config.toml
hidden_act = "swiglu"
num_attention_heads = 9
norm = "rmsnorm"
norm_place = "pre"
rope_theta = 10000.0
qk_norm = false
tie_word_embeddings = false
parallel_block = false
optimizer = "muon_variant"
lr_head = 0.00634
max_grad_norm = 2.0
Below are experts of layer 3 (counted from 0) of a mixture-of-experts language model. Rows are named router (the router's row for the expert), gate (a neuron's input weights, with its number), up (a neuron's input weights, with its number), down (a neuron's output weights, with its number) and show model dimensions 0-127. Each number is 200 + 40 x the weight over its row's rms, rounded and kept within 0 to 999.
Before each expert's rows: "mostly gets" lists some tokens that are sent to it at least half of the time. This comes from a sample of Wikipedia text that the model never trained on.

# expert 11
mostly gets: "atch", "oot", "ool", "unn", "rown", "igg"
router,251,169,213,191,186,201,125,249,187,266,253,161,267,172,201,195,199,166,189,190,231,212,172,176,169,254,136,220,198,171,190,224,176,190,217,186,176,217,174,202,223,119,191,143,141,181,217,176,273,255,194,226,178,147,296,237,131,166,199,146,182,234,179,219,209,212,256,123,263,181,197,165,169,204,134,211,147,173,179,211,249,242,176,188,213,145,196,202,252,211,163,257,188,239,257,245,224,159,174,210,193,196,284,168,200,157,244,224,69,201,223,212,197,278,179,200,277,206,233,168,169,206,160,267,190,192,236,252
gate0,213,134,239,190,230,177,126,210,183,254,206,192,261,152,172,191,266,162,182,191,203,177,219,180,203,202,117,209,136,227,206,194,188,183,139,219,110,146,187,173,272,216,183,193,254,151,157,228,132,208,175,233,156,175,201,204,224,167,213,199,181,171,280,249,190,144,210,199,204,297,190,144,193,192,229,194,166,136,198,256,225,306,162,193,149,208,295,179,257,175,244,171,233,180,229,226,206,224,241,262,195,239,207,191,235,225,175,198,260,137,211,184,230,259,231,194,232,153,197,197,202,133,241,242,148,163,148,272
up0,187,238,157,197,206,226,223,226,287,192,179,182,208,209,209,193,154,211,174,238,248,159,204,261,215,190,233,203,120,221,226,200,223,257,141,228,202,225,226,234,193,182,214,257,205,222,203,251,160,203,219,235,220,234,223,160,142,233,177,290,200,149,212,180,206,193,204,145,151,85,204,154,169,207,102,297,209,169,133,90,115,206,189,186,238,140,173,200,268,181,148,187,87,151,231,199,195,213,164,253,240,200,140,261,191,234,256,195,203,191,203,202,190,175,266,161,172,180,244,238,155,215,127,147,196,279,237,182
down0,224,308,144,162,173,235,262,143,149,198,215,214,168,248,204,208,279,197,120,188,171,136,174,202,162,268,223,221,225,187,236,183,214,154,188,191,213,239,255,152,249,137,163,190,241,169,203,156,190,238,139,174,212,157,208,278,250,236,269,198,194,192,176,224,174,199,197,163,242,174,146,188,153,162,195,182,225,233,245,223,217,117,180,178,178,267,157,233,157,255,234,201,200,191,222,171,217,251,211,152,200,225,73,220,153,228,169,267,235,251,220,154,182,309,208,173,255,187,195,216,218,219,241,246,210,194,181,234
gate1,178,190,205,220,290,245,184,195,193,176,183,161,169,145,269,225,154,220,165,222,188,186,133,149,286,234,232,218,204,214,218,149,206,265,203,196,137,181,162,176,154,193,210,215,254,147,215,223,198,276,329,267,212,192,138,149,154,149,147,179,231,110,244,205,272,237,191,209,139,212,148,144,126,206,111,233,178,170,162,186,221,221,194,226,233,235,185,223,255,207,212,225,192,153,225,206,138,175,243,217,256,203,259,115,157,215,182,200,252,208,221,261,180,195,240,182,201,183,133,130,194,209,209,216,265,215,219,229
up1,235,150,217,217,218,276,194,156,193,197,197,135,191,206,165,222,160,283,230,190,203,129,241,250,136,215,285,139,203,149,242,172,250,195,188,223,140,195,228,140,211,227,225,198,219,199,256,243,190,180,212,206,145,170,258,267,171,175,215,160,204,179,190,208,142,202,73,178,153,277,246,169,221,251,266,162,215,174,168,209,146,233,143,208,219,199,192,149,181,227,197,201,205,208,165,225,158,249,250,211,194,204,186,216,157,170,103,150,202,202,193,179,145,218,226,260,246,189,132,182,238,291,215,237,143,211,201,128
down1,202,203,237,250,155,159,217,173,232,186,227,219,219,178,202,209,169,207,156,159,114,226,226,172,226,200,215,245,249,174,175,170,195,147,200,216,239,172,255,231,260,206,153,214,203,207,170,227,195,239,157,205,154,184,215,205,211,180,222,241,204,167,185,192,175,225,232,227,269,229,228,134,176,199,179,151,247,248,168,234,228,209,134,143,215,201,230,202,169,219,148,212,281,227,193,248,210,203,169,196,158,168,240,160,222,255,259,147,219,159,180,202,127,161,209,85,181,194,211,196,209,220,155,220,233,220,185,184
gate2,178,216,264,152,151,253,210,233,195,215,233,190,178,128,224,122,280,222,205,195,168,200,212,191,204,191,230,248,110,240,182,324,219,227,134,215,205,228,224,159,192,208,226,233,221,172,123,180,212,213,162,210,185,221,194,189,137,186,189,180,132,189,173,207,224,223,200,271,198,183,191,108,196,197,137,162,270,217,143,204,165,163,183,165,224,167,120,148,168,214,170,143,245,199,165,175,200,245,157,171,207,202,235,226,220,166,216,181,215,133,224,198,167,213,221,160,260,202,223,150,151,187,222,198,223,159,145,200
up2,230,185,190,206,156,196,193,184,202,232,256,208,180,276,199,188,192,245,149,183,203,182,148,173,172,222,175,179,246,224,305,202,157,225,152,240,138,227,231,180,262,171,206,179,141,136,198,210,178,193,211,182,207,227,233,240,216,204,186,150,157,205,212,220,125,153,265,197,153,155,208,154,175,192,229,203,221,243,170,174,184,147,190,188,219,237,228,168,185,169,147,203,222,194,240,166,236,162,275,120,173,212,251,246,260,167,262,252,211,153,199,209,210,181,130,186,249,181,191,204,176,167,241,153,125,188,173,204
down2,169,216,231,167,191,244,170,131,217,241,191,264,190,286,184,256,203,211,230,184,216,259,204,239,122,134,144,237,189,234,164,149,153,291,184,199,113,224,148,220,223,179,251,252,135,147,114,199,231,209,176,202,215,199,261,188,176,185,185,198,203,154,206,262,85,215,219,200,212,195,96,156,236,173,115,187,120,195,217,216,108,250,190,166,205,160,205,278,238,191,235,141,182,205,202,186,233,266,179,265,162,261,261,201,184,162,161,121,143,220,171,169,155,195,219,313,164,248,196,181,217,194,201,179,210,209,137,190
gate3,196,178,148,257,163,203,107,208,290,173,278,172,214,202,193,183,170,299,207,174,174,178,166,253,98,238,107,225,190,192,173,203,199,225,258,257,194,209,189,184,274,179,234,175,237,243,310,193,212,259,246,157,246,196,190,233,260,187,166,217,192,243,191,235,253,179,156,152,224,163,171,202,135,141,230,200,123,196,137,224,246,181,162,136,221,112,182,317,204,175,190,131,203,163,172,224,295,169,257,166,210,167,189,223,195,242,216,229,246,223,265,182,220,183,232,229,278,201,172,233,233,181,168,236,205,148,235,250
up3,124,150,231,178,213,158,203,185,233,209,165,209,213,256,196,256,213,209,205,134,191,132,169,283,242,141,221,236,203,201,212,158,202,228,160,196,157,237,163,248,209,220,252,210,246,194,212,159,175,202,217,198,144,215,185,266,220,283,232,163,191,227,253,188,223,202,164,170,223,188,204,212,198,242,202,209,157,168,205,197,253,207,170,178,242,164,244,153,174,219,273,198,134,280,249,236,167,201,177,224,192,161,191,191,178,176,267,128,159,225,179,226,204,279,180,201,258,140,184,135,185,218,150,149,174,189,167,220
down3,141,158,262,198,160,156,140,288,215,233,168,218,234,215,181,183,181,147,148,181,195,245,136,200,120,219,235,167,208,264,235,252,227,149,198,244,217,146,191,189,147,176,166,225,136,215,199,134,209,178,153,183,184,198,197,232,194,129,204,188,244,163,221,156,210,212,116,184,235,207,190,216,187,153,243,226,191,138,166,226,163,129,207,151,232,184,152,244,197,256,165,164,190,213,205,154,189,219,272,179,167,258,243,213,153,141,184,171,164,178,163,212,188,142,146,154,204,231,250,133,208,145,150,152,200,174,226,163
gate4,178,170,174,238,267,163,178,160,211,287,283,178,124,272,192,223,174,156,158,123,193,209,141,227,260,271,146,188,246,170,327,254,195,136,189,156,158,189,268,173,194,154,152,150,178,195,188,213,194,207,142,236,157,235,159,222,210,224,220,232,155,131,177,219,239,179,146,207,188,145,210,220,176,219,189,223,170,226,184,239,156,161,270,222,225,146,207,249,215,238,158,219,200,227,219,173,261,182,237,207,193,168,225,161,268,193,240,132,196,238,269,216,207,226,189,149,152,169,200,183,248,233,156,265,163,162,207,158
up4,224,183,219,172,244,191,216,120,210,234,249,177,260,190,207,157,222,243,163,175,185,193,159,140,119,215,212,159,221,224,263,172,150,171,141,203,236,251,198,167,209,181,145,157,292,163,184,243,164,181,136,288,213,206,235,201,200,171,242,207,239,215,230,173,189,177,221,238,220,115,220,126,224,215,212,206,187,176,188,181,188,252,237,137,252,125,178,247,167,202,181,138,236,238,275,216,269,245,260,276,220,162,146,217,209,200,187,218,146,152,316,276,164,172,109,181,180,206,138,213,189,196,203,230,149,185,223,243
down4,161,182,142,164,183,217,233,211,241,158,199,201,120,169,149,170,170,271,158,171,192,206,218,220,214,219,137,252,252,246,205,293,166,254,215,222,185,121,186,212,180,267,210,211,218,174,247,257,215,181,188,150,153,209,254,236,146,172,173,162,149,160,226,265,221,211,217,249,191,229,139,279,199,289,255,177,185,133,166,194,169,218,194,215,232,162,208,218,210,206,212,196,172,114,211,178,195,247,173,213,205,254,194,223,239,162,241,148,204,183,222,202,216,206,232,241,106,118,198,161,179,165,281,271,249,182,169,214
gate5,247,216,166,176,131,179,229,193,196,194,271,257,170,232,222,145,283,249,179,228,259,146,238,195,157,167,210,188,160,227,191,196,219,126,236,177,224,126,208,190,165,219,201,213,205,247,174,217,216,150,161,164,163,156,260,268,152,248,191,152,158,204,186,206,217,133,174,155,119,143,222,220,261,203,193,214,171,227,207,188,254,201,207,139,200,138,170,206,153,192,224,270,151,180,190,174,258,219,182,168,188,231,236,157,211,222,227,307,211,211,148,219,213,225,185,222,210,183,194,256,228,187,223,220,231,229,216,178
up5,153,256,196,187,145,212,219,150,235,272,221,225,166,239,186,225,233,222,158,197,177,117,141,306,244,176,201,223,178,173,193,235,261,217,146,280,126,176,160,178,210,186,187,236,181,205,135,258,254,142,222,208,144,196,217,226,141,283,234,218,182,264,188,237,222,188,175,277,132,125,214,198,200,190,208,254,166,186,237,177,231,269,165,74,212,137,247,191,167,183,202,198,198,246,277,165,180,170,195,154,226,232,171,200,194,219,274,190,206,187,229,181,275,236,197,163,131,159,215,178,243,197,222,199,200,210,187,224
down5,125,141,252,203,214,248,219,189,186,180,198,248,262,225,198,200,183,276,139,121,209,154,159,230,184,175,193,163,196,236,176,228,155,160,171,174,166,193,198,260,275,208,240,225,170,163,220,171,129,227,256,213,228,137,211,208,200,255,170,195,211,272,223,161,181,197,173,311,243,196,96,165,268,210,166,185,211,150,137,194,214,171,174,204,233,254,224,241,234,117,173,228,191,238,269,199,312,210,191,279,198,194,175,174,179,153,235,196,232,185,151,219,219,130,231,236,204,291,166,212,237,242,169,240,193,183,228,163
gate6,234,209,227,166,212,170,178,188,199,215,155,253,228,217,239,256,178,178,236,187,250,235,170,258,214,137,196,276,201,182,179,208,193,217,217,228,173,143,135,224,201,149,172,212,110,154,198,142,211,179,193,210,185,163,168,163,209,243,237,208,185,199,214,180,244,244,223,209,161,212,217,142,190,152,182,174,169,259,236,289,180,256,278,184,147,233,228,265,257,146,244,163,225,193,256,221,246,181,234,139,206,206,256,209,165,231,190,188,192,223,234,197,224,295,146,197,283,191,186,156,233,211,153,131,124,229,173,245
up6,202,188,218,209,194,172,124,199,245,109,127,207,148,139,219,227,237,211,197,217,261,247,224,127,113,244,206,113,289,197,217,189,142,222,218,176,207,197,261,89,130,200,123,157,158,155,145,239,254,161,180,176,228,217,225,123,174,209,184,208,201,131,171,233,248,217,227,215,299,199,156,173,137,140,274,194,210,185,203,156,206,184,162,146,173,180,189,191,189,219,214,114,133,180,166,211,168,183,215,219,146,220,211,237,288,239,199,172,168,230,166,276,245,220,215,195,222,98,129,175,213,221,211,235,177,241,228,213
down6,129,188,179,182,231,259,166,263,213,212,201,300,210,252,211,229,206,209,292,146,220,231,189,200,206,207,191,143,208,146,167,126,144,280,262,233,212,201,253,169,202,216,145,209,192,149,233,245,175,235,198,210,230,111,193,160,201,177,123,120,206,194,203,183,156,164,203,247,219,190,185,173,189,258,225,204,214,149,271,202,223,186,216,219,208,209,118,316,152,230,149,205,156,165,186,267,181,226,224,207,170,189,202,200,219,220,253,167,213,188,277,268,202,272,79,160,131,196,217,189,222,165,209,203,190,224,157,249
gate7,161,220,283,185,281,141,268,214,200,262,210,289,214,304,190,175,256,214,215,210,226,199,102,200,168,253,254,223,204,121,209,246,188,194,210,265,248,228,164,291,237,189,137,214,219,196,134,251,234,195,234,236,255,213,238,221,191,193,168,236,292,255,177,233,193,226,171,179,222,178,161,180,172,204,203,311,166,193,242,240,201,188,205,177,229,261,215,239,210,219,177,148,148,183,215,255,211,177,182,147,166,261,154,145,205,234,193,236,204,196,210,263,234,235,164,217,203,263,176,310,176,185,170,274,222,183,263,206
up7,218,215,231,187,179,262,239,151,166,169,155,137,203,128,279,226,145,191,235,150,241,165,275,197,232,147,214,269,218,227,287,152,185,194,253,186,199,166,207,153,146,218,259,203,224,146,249,180,198,184,206,154,174,160,143,200,255,207,194,183,126,176,254,241,184,217,227,207,196,183,210,192,198,199,214,172,238,191,194,200,231,225,146,224,159,180,220,205,199,172,196,206,193,231,194,149,201,205,247,225,151,182,214,154,252,270,181,159,142,282,174,164,172,147,265,152,240,179,175,200,209,254,177,213,102,190,200,220
down7,207,226,254,195,221,172,232,227,233,202,219,262,214,199,218,206,254,184,233,225,169,184,256,158,207,128,146,212,231,295,222,168,176,177,183,191,204,203,250,218,192,184,170,191,231,199,237,168,177,228,175,263,181,191,238,213,269,203,202,211,138,167,235,257,196,180,209,219,261,191,206,184,138,220,94,215,127,186,178,228,236,166,200,223,139,192,164,208,235,162,193,235,199,226,206,192,257,153,235,147,224,247,223,209,277,153,191,197,217,192,168,167,186,119,195,187,219,268,202,202,168,223,164,177,195,161,131,283